Weights of a small mixture-of-experts language model, trained from scratch on English Wikipedia: 8256 steps.
Below are experts of layer 7 (counted from 0) of a mixture-of-experts language model. Rows are named router (the router's row for the expert), gate (a neuron's input weights, with its number), up (a neuron's input weights, with its number), down (a neuron's output weights, with its number) and show model dimensions 128-255. Each number is 128 + 32 x the weight over its row's rms, rounded and kept within 0 to 255.
Before each expert's rows: a language model's description of what the expert responds to; "comes before" lists some tokens at least twice as common just after its tokens as in all text. This comes from a sample of Wikipedia text that the model never trained on. Tokens count by the router's weight.

# expert 4
Common nouns following the, a or possessives, such as water, supply, aircraft, region, tribe, usually before of or punctuation.
comes before: " of", ".", ",", " and", " in", " for"
router [ 91 106 111  94 114 157 149  90 156 139 117 111 103 136 194 104 155 147 100 155 133 172 144 177  68 168 197  76 105 115 130 137 161  97 150 164 121 139 159  20 128  92 168  89 132 131 118  89 147 193 153 155 111 103 149 155 168 118  88 134 153 129 114 162 179 154  95 154 173 134 152 132 113 164 162 142 142 142  92 108 144 149 140 166 136 126  77 137 102 125 155 159 133 120 152 118 108  89  89  98 126 125  84 134 128  93  92 147 138 157 132 135 131  94 156  64 174 133 188  98 152 142 147 165 107 120  69 134]
gate0 [ 55 124 146 127 141 137 148 146  77  74 152 128  80  97 168 174 137 130 123 106 126 106  91 110  99  75 105  77 133 169 125  33 138 135 143 125 193 109 148  17 121 173 120 141  43 173 134 142 160  95  53 126 160 119 143 112 152 126 155 159 177 110 116 106 158 118  68 148  76 130 127 143 109 105 120 161 106 102 165 143 150 134 169  54 190 182 164 128 116 103 176 132  86 130 124 174  96 169 186 105 168 187 110  80 132 162 184 147 113 138  99 148 143 162  76  81 129 158 144 116  88 149 140 148 190 105 137 165]
up0 [153  84 141  99 118 134 120 125  91 148 163 111 152 115  75  73  82  91 144 152 159 192 106 155 187 143  72 128 151 149 179  87 149 147  88 104 107 105  87 144 163 122 117 170 157 102  85 117 113  85 168 136 145 132  87 154 157 101 148 117 107 118  84 164 106 170 134 122 132 123 127 133 111 157 113 101 110 166 109 118 108 114 161 168 147 115 125 183 127 145 159  90  77 140  75 106 138 150 161 173 144  70  99  74 116 110 108  39 136 162 123 102  97 114 118 129 153 136 175 149 151 125 147 100  87 141  81  89]
down0 [171 148 150 148 115 115 176  98 107 139 159  85 140 170 117 130  91 124  28 100 137 135 218 116  98 144  60 128 208 115 142 117 134 121 105 115 118 125 127  59 120 181 116 158  86 128 151 146  94  89 153 147  78  74  84 193 116 139 127 151 154 107 144 123 138 183 107 158 149 159 164 110 111 142 102 147  88 155 118 118  90 142 148 116 141 141  95 123 122 119 149  83 122 158 129 130 110 120 127  82 116 131 154 147 110  84  99 122 122 147 103 132 103 139 179 126 109 149 142 148 170 115 146 102 138  60 110 141]

# expert 3
Verbs and quantity words for movement or change in narratives of events and military operations, such as moving, returned, increasing, little.
comes before: " to", " the", " by", " in", " into", " from"
router [143 100 133 123 104 127 170  74 110 100 137 152 122 116 161 131 136 172 103 142 165 131 153 174 111 196 171 120 114 114 135 166 144  89 117  62 142 141 148  88 141 108 179 151 130 145  60 134 155 129 167 121 142 117 115 113 164 101 114 182 170 152 150 195 144 129 116 178 144 135 145 179 128 157 112 131 147 141 115 100 139 116 104 153 131 136 125 166 146  56 183 117 165 126 161 147  69 156  93 116 131 141  55 133  97 102 112 136 143 157 141 152 110  98 177 117 164 117 243  79 146 156 133 136 122  98 111 158]
gate0 [105  78 159 146 162  90 104 194 106 112 147 111 156 119  91 181 110 122 116 105 113 107 146 119 148 171 153 136 106  98 102 102 111 109 156 108 110 146 189 160 155 110 122  89 197  98 142 107 103 185 175 103 142  61 139 105 114 113 112 119  97 124 141 123 113 114 140 176 157 111 122  88 129  62  68 111 143 141 137 132 118 115 157  83 190 101 190 149 104  83 101 147 130  87 144 141 131  76 120 149  64 159 176 121 142 105  93 111 147  95 143 109 141 137 106 181  64 139 113  82 151 140  62 107 122 128 135 120]
up0 [180 139 161  89 113 168 134 119 149 109  94  89 132  60 138 164 140 166 143  97 115  94 139 137 132 110 138  98 116 100 106 116 152 120 125 122  51 102  63  80  69  75 180 134 170 177 186 125 152  94 177 130 173  40 155 136 166 122  79 165 125 118  90 144 157 118 177  98 115 147  96  78 127 153 120 118 129 143 135 111 159  92 125 127 173 176 140 107  92  90 129 160 136 157 161 177  62 134 117 133 156 107 150 144 149 107 118 172 137 113 148  85 175 128 113 136 101 118 137 186 157 139 114 140 101 124 149 172]
down0 [143 134 145 138 117 164 142 122  95 103 169 144 160 122 181 123 104 103  75 151 132 135 149  81 162 153  77  79 189 144 162 187 111 123 135 115 137 122 125 137 133 115 130 113 126 132 162  71 152 160 129  85 108 104 120 127 122 121 199 141 182 122 105  99 123 157  70 119 190  33  59 123 151  79 146 141 158  66 138 129  84 133 145 120  61  70 131 152 121 128 136 105 137 185 148 136 151 166 111 151 102 119 106 100 113 127  81 104 160 150  67 143 146 128 134 139 143 189 146 160 131 134 212 128 111 192 157 165]

# expert 6
Copulas and main verbs right after a subject or It, such as is, was, has, are, contains, won.
comes before: " a", " the", " an", " been", " also", " not"
router [146 134 106 112 149 100 158 164 161 137 114  89 102 110 133 124 151 153 142 144 106 204 122 117  89 180 162 110 117 119 174 135 119 132 115 122 110 132 138 106 132 114 138 115 111 129 101 149 129 142 163 143 151 116 157 103 151 131  78 133 130 142 141 138 170 177 146 142 123 138 122 129 102 120 195 165 163 109  81 116 136 119  49 156 195 135  88 100 105 126 142 166 189 132 127 190 113 144 114  37  95 156 121 115 159  58 101 153 127 161 123 127 167 106 123  79 175  89 152  47 136 162 141 137   3  58 160 139]
gate0 [168 131 128 158 120  87 124 140 147 171  58  70  85  93 126 128 177 170 142 141 140 143 142 152 127 108 165  97 119 137 139 223 125 120  97  94  77  89 117 147 171 106 114 114 213 175  85 166 127  21 127  97 147 183  94 144  69 156 127 104  89 156 128 168 137 138 101 144  80 122 173 122 139 125 191 185 146 117 115 130 150 125  68 110 155 151 111 124 159 113 124 171 165 109 162  76 157 135 141 161 128 120 139 141 195 149 185 148 156 126 102 128 134 140 118 119 132 107  94 119  98 148 128 105 148  96 105 113]
up0 [153 124 135 156 129 133 161  72 152 108  97 162 187 154 161 176 107 140 185  44 157  93 156 100  98 115  93 132 112 179 142  74 118 164 123  79 154 110 187 247  87 174  86 119 154 149  80 156 177 109  65 127 137 104 106  71 147 133 101 214 105 126 134 172 187 104 132 172 152  90 121 104 135 167 103 110  97 111 156 172  54 151 172 137  69 105 132  98 148 194  97 158 160 123 127 129 192 140 113  45 134 121 132 114  98 138 130 134 148 161 148 166  67 134 134 114 157 148 107  82 103 136 135  67 136 138 123 119]
down0 [ 68  96 109 179 231 110  94 208 178  74 140 108 151 114 135 156 102  75 119  75 114 162 167  66 184 119 136  97  46 107 120 142 152 167 140 107 112 123 111  95 106 172 135 129 144 153 140 143 199 169 143 125  76 148  42 107 149 119 140  91 143 116 142 175 181 157 133 121  94 134  88 154 121 143 149  91 160 113 183 131 204 129 148 150  94 154 161 171  94 112 135 128  90  79 187 129 194 121 160 112 111 148 128 131 137 159 164 142 110 113 120  82  67  94 133 181 139  72 114 143 179 158 109  94 129 103 164 169]

# expert 2
Word-piece continuations in species lists, anatomy and asteroid tables, such as caudate, Jr, idae, LINEAR, and table pipes.
comes before: ".", ";", ":", "us", ")", "idae"
router [100  65 141 138 154 120 169 113 132 104 105 116 138 130 216 147 139 164  68 121 164 157 181 171 123 121 137 162  65 125 145 140 171  87 176 110 169 160 115 150 151 143 147 123 161 126  68 160 157 165 162 116  92  93 152 109 179 149  96 174 116 136 105 160 143 103  99 141 168 156 132 176  71 125 148 148 153 144 110 125 188 118 114 151 157 140  73 166 177  83 202 136 155 132 156 148 129 132 124 127 126 132 127 169  76 123 123 196 127 144 148 158 136 118 125  54 197  72 188 123 121 125 122  84 102 111 129 104]
gate0 [159 165 149  70 108 144 147 165 118  62  78 139 123 102 133 119 154 182  97 151  62 163 187 128  96 144 118 100 151 122 143 111 121 130 136 201 147 144 100  79 146 175 126 159 143  34 133 138 115 130  99 141 123 188 101 123 104 148 107 108  73 129 113 175 115  71 159 116 102  90  96 113 128 134 111 156 178 133 171  67  74 135 122 137 124 157 128 160 159  74 143 127 128 130  56  72 121 225 120 110 138 135 143 104 124 156  83 180 183 122  72  91 106 138 161 187 147 169  99 105 127 112 116 152  78 142 141 166]
up0 [100 140 126 116 146 104 201 181 139 119 120 154 132 181  98 111 100 157 111  94  92  87 155 126 129  16 109 156 156 102 161 133 128 134 151 118 113  91 139 184 151 102 129 152 156 108 155 124 143  90  70 140 138  76 156  63 135 147 100 133 144  67 118  77 151 159 119 111 110 142 135 145  98 138 157 112 137  86 151 113  48 182 111  93 139 102 151 117  92 145 170 147 143 145 218 132 161 136  90 174 173 160  99 113 154 108  81 146 110 185  84 120 111 162 105  98 134  82 182 165  97 157 128 124 160 100 192  99]
down0 [113 178  68 131 152 110 145 139 183 163 148  66 195 143 142 155 126 146 146 105 121 102 179 103 119 113 145 198  83 126 164 120 120 136  96 150 104 150  59 118 128 144 125 110 129 115 141 118 131 146 157 141 115 127 130 167  86 159  66 136 150 159 155  98 136 211 158 109 179 101 103 134 130  75 108 128 129 198 147 121 142 139 132 118 113 112 153 141  96 152 128 158 123 173 111 146  86 100  62 189 116  99  82 123 166 128 137 127 185 198  90 172 117  82 176  96 103 141 158  75 135 161 177 127  99  97  76  97]

# expert 5
Pipe separators between numbers in statistics and census tables, plus census words and punctuation, such as aged, households, females, colon.
comes before: " 0", " 1", " 2", " 3", " 4", " 6"
router [ 89 150  83 134 147 102 175 117 145 119  52 147  62  95 147 118 190 109 103 140 174 121 134 205 151 118 126 117 146 100 149 149 172  77 117 105 142 131 138 119 149 106 141 189 141 139  92  96 142 170 125 129 138  93 114 159 123  95 143 104 175 147  79 133 180 217  80 175 204 134  93 157 103 104 155 134 134 153 119 110 182  97  87 160 125 143 129 165  64  28 140 157 126  75 131 209 125 141  83 123  80 162 152 133 126  89 128 119 124 145 179 163 140 121  91  98 116 122 122 122 171 155 155 173  96  84 132 166]
gate0 [120 122 115  97 122 119 181  78 117 131  82 112 104 118 129 159 116 151  92 140 178 144 123 114 135 173 165 168 113  90 137 151 118 111 107 119 145 171  97 156 156 194 168 128 135 129 118 151  89  92 116 155 121  96 134 171 135 159 107 120 104 127 113  62  84 157 151  92 172 176 134 205 128  79 113 150 159  73 160 136  80 175  47 138 166  89 193 147 121 119  65 122 106 130 170 111 158 157 162 125 151 115 124 152 214  98  60 118  97 120 153 109 106 122 119 113  97 135 139  69 130  89 128 145 175  66 130 170]
up0 [137 150  82 109 159 210 180 210 113 210  87 141 104 130  29  94 144 160  86  45  86 134 132 117 143 126 149  74 149  98 157  64 117  89 163  53  83 109 115 100 192  98 155  92 132 132 118 148  86  83 136 159 124  97 132 141 118 134 113 151 159 122 140 160 136 162 135  64  67 136  72 132 164  93 129 118 117 145 121 127 102 108  90 139 169 154 116 158 128 152 112 110 136 137  91  88 125 110 133 116 125 108 119 102 192 154 142 177 155  93 109  77 120 132  83 182  98 106  98 125 146 150 115 136 136 101 119 165]
down0 [118 132 179 126 106  88 160 182 115 131 192 114  98  97 136 121 143 139  98 161 106 135 150 104 153 119  85 107 188  58  91  92 117 119 114 144 104 125 138 122 118 121 113 120 142 104 119 130 128 178 136 152 109 115 139 112  93 120  98 141 140  84  52 148  94 136 163  87 142 134 121 119 118 119 164 101 174 104 109 115  64 134 143 130 144 145 144 147 151 131 154  81 176 185 128 144 143 161 107  99 120 179  87  85 143 125 109 121 113 110  82 152  83 163 160 175  88 148 119 143  76  70  95  61 115 135 101 121]

# expert 15
Pipes and small numbers in American college sports schedules and stats tables, plus academic titles such as University, Bachelor, professor.
comes before: " |", "th", "–", "nd", "%", " State"
router [139  74 122  77 172 109 125 124 142 135  62  97  79 132 179 109 177 129 148 155 141 174 125 185 114 124 126  79 161  71 156 169 145  91 180  93 132 113 145  55 102 144 164  88 112 169  87 148 131 143 153 129  95  67 115 138 157 123  81 116 147 171 108 171 199 151 129 151 195 145 126 177 127 150 156 176 180 118  91 141 140 151 122 115 171 102  75 176 163 103 175 208 121 100 161 212  91 157  68 111 105 128 116 134  56  70 125 157 161 154 173 146 133 105 127  87 174  68 115  68 169 139 178 149  69 131 114 113]
gate0 [107 167 148 101 151 108 165 158 164 114 134 143 115 167 127 110 132 121 137 108 155 122  86 143 130  81 143 131 152 229  72 135 119 141 133 149 154 120 170 107 166  95 121 208 139 186 184 127 115 155 109 152 140 136  67 147 104  98 120 161 118 135 118 144  98 109 139 135 134  96 152  98 177 164  88 123 104 149 172 139  26 128 120 129  93 168 149 169 112 156 150 166 115  84 150 115  99 116  96 162  88 170 141 129  99 135 175 152 127  90 170 148 117 108 121  97 148 121 138  55 176 121 182  34  56 108 146 145]
up0 [130 110 115 117 104 105 118 146 125 100 113 164 126 157 164 167 110  94 176  68 184 135  77 161 171 147 114 106 152  94  91 154 147  49 140 192 146 139 132 177 149 180 106  92 128 110 141 161 103  94  89 110 201 117 136 151 127 121 135 126 147 125 122  80 144  39 175 134 130 162  92 176 188 126 134  51 153 147 128 158  74 142  92 147 106 111 128 106 186 121 132 117 150  93 102 152  91 164  98 177 147 142 145 151 175 152 163 133 144 174 118 109  92 171 127 125 153 139 155 151 145 106  57 105 136 121 124 113]
down0 [ 92 114  79 155 166 143  96 100  66 136 124  99 135 183  93 159 143 120 148 165 132 166  73 131 120 160  43 163 161 100 112 127  72 167 134 136  88 173 133 152 159 109 118 109 135  56 185 144 178  76 127 152 109 176 170 106 107  79  71 102 130 148 184 135 138 130 203 152 135 127  82 131 121 133 116 103 125 133 113 165  97 150 114 113  76 112 162 196 117 176 173 105 128 159 105 148 124 123  95 125 116 193 166 136  76  92 198  63 145 166 143 157 147  49 115 122 173 150 119 152 125  73 107 107 107 169 161  91]

# expert 8
Discourse connectives and reporting verbs in narrative prose, such as However, before, because, after, noted, saying, plus commas and quotes.
comes before: " the", " that", " he", " his", " it", " a"
router [157  87 115  81 176 124 181 144 151 112  87 111  87 116 151 178 158 105 110 154  85 155 161 202 115 152 132 121 124 114 119 163 102 124 130 129 150 161 130  68 172 139 189  91 141 159  93  85 140 153 151 141  98  82 137  72 136 138  97 104 161 145 120 148 149 124  78 139 179 155 168 177 104 117 113 137 135 144 131 110  91 136 100 159 174 137 126 211 142  66 173 141 197  79 135 135  89 107  87 106 113 155 101 120 117 112  93 124 131 148 193 206 157  85 125 123 126  85 147 109 175 142 136 156  75 125 134 117]
gate0 [133 128 117  98 140 112 115 136 131  71 180  81 134 126 158 121 116 165 158 123 145 145 117 119  97 177 166 129 171 185 146 115  98 108 101 159 153 122 112 137 124 171  82 121 160 148 123 174  74 143  94 111  82 120 122 100  91 123 167  71 185 162  79 106 167 157  98 141 135 125  72 100 106 122 152 132 176 118 135 118 216 139  61 129 157  93 119  89 136 119 142 117  87 122 118 162  90 160 128 144 106  92 150 146 107  91 126 208 132 164 125 182 174 150 131  84 156 120 116 123 122 143 212  65 108 113 171  98]
up0 [128 184 137 154  68  79 182 151 102 133 118 174 120 135  82 131 114 129 126  94  71 162 106 127  99 155 131 121 187 157 158 108 182 171 102 118 119 151 126  83 156 108  95  97 120 123  86  74 157 122 120 179 191 158 107 128 157 124 147  99  89 172  88 193 186 107 132  83 155 103 179 125 193 137 128  86  77 113 131 170  61 157 141 129  24  90 122 118 157 155 150 151 206 127 160 136 108 148  93 153 160  99 139  82 154 123 140 112 159 164 168 135 134  90 130 109  88 100 105 159 159 104 130 181 111  77 162 149]
down0 [101  85 139 117 167 169 115 125  84 156 130 154 159 139 168  89 151  36 181 155 111 144  96 109 134 117 108 105 172 105 172 204  94 172 151 153 123 119 100 129 117 140 146  99 108  89 104  54 136 144  61 126 132 147  99 155 162 144 134 166 111 136  92 143 155 157 135 194 140  89  84 197 123  54  72 161  87 129 139 102 151 165 144 107 182 132 182 162 103 147 164 158 150 164 110 134 125 169  99 136 128 165 119 130  99 119 157  78 178  92  81 110 121 117 109  44 162 139 178  85 204 108 183 159 173 118 114 129]

# expert 11
Line breaks and pipes opening wiki table rows, and header words in election and sports result tables, such as Party, Candidate, Preceded.
comes before: "|", " ", "===", " Party", " Total", "=="
router [152 125 129 158 153 159  86  88 102 131 100 125 128 156 198 167 126 158 148 171 157 173 143 102 122 135 150 137 131  66 147 185 160 131 145 106 105  88 174  13 158 105 115  81 163 208  75  90 134 138 147 126 170  87 125  77 213 178 118 153 157 149 122 143 158 128 131 130 131 138 188 161 100 176 205 124 111 149 137 111 121  81 120 123 156 147  56 132 105  42 139 101 109  89 128 203  79 128  99  42  80 130 105 126  98 120 120 117  90 149 146 184 111 105 161 102 170 104 152 121 185 119 123 169 110 106 128 171]
gate0 [ 93 106  99 146 153 137 133  96  92 100 146 105 140  66 163 104 195 144 182 144 144 114 127  89 150 163 147 146  87  78 100 106 115 147 124 151 140 136  52 143 142 121 126 106 161  98 118 123 133 112 117 181 109 194  63 105 117 128 124 171 108 189  99 157  93  89 152 109 135 199  89 131  78 158 145 116 106 109 108 126  94 106  91 168  75 127  98 152 119 188 169 139 174 173 115 166 136 152 161  72  91 117 165 138  67 179 149 113 168 103  43 200 100 166 156 166 134 106 133 130 128 147  97 107 121 125 126 113]
up0 [107 126  94 121 136  96 142 148 168 144  81 138 130 120  61 148 159 102 126 127 161 147 128 145 164 153 147 104 170 168 133 108 110 118 127 144 130 115 110 131 174 125 180 121  72  86 155 204 109 133 109 132 152 113 107 149 133 116 157 104 120 154 112 132 160  90 125 188 104 147 122 119 165 148 168 154 127 162  97 129  75  98 136 198 181 106 182 105  97 146 154 167 139 114 154 121  97 157 151 146 133  82 134  96 134 197 157 169 169 115 166 103  94 140 123  63 154 110 131 123  96  92 136 135 125 138  64 114]
down0 [108 180 148  87 128 128 132  79  96 114  85 116 119 140 179 126 130 132 150 133 155 112 191 143 130 110 116 172 128  84 147  94  86 108 160 179 167 164 106 117 105 164 112 174  95 123  91 171 117 124  74 143 140 127 131 176 125 100  65 126 127 161 197 106  81  65 127  87 163 167 154 134 170  30 122 101 113 134 145 154 133 110 134 128 134 129  82 149  99 135 177 195 169 125 123 143 139  98 107 172 105 172 125  96 198 157 114 171 147 155  83 192 151 135 129 136 103 111 130 139 142 154 131 153 107 132 131 105]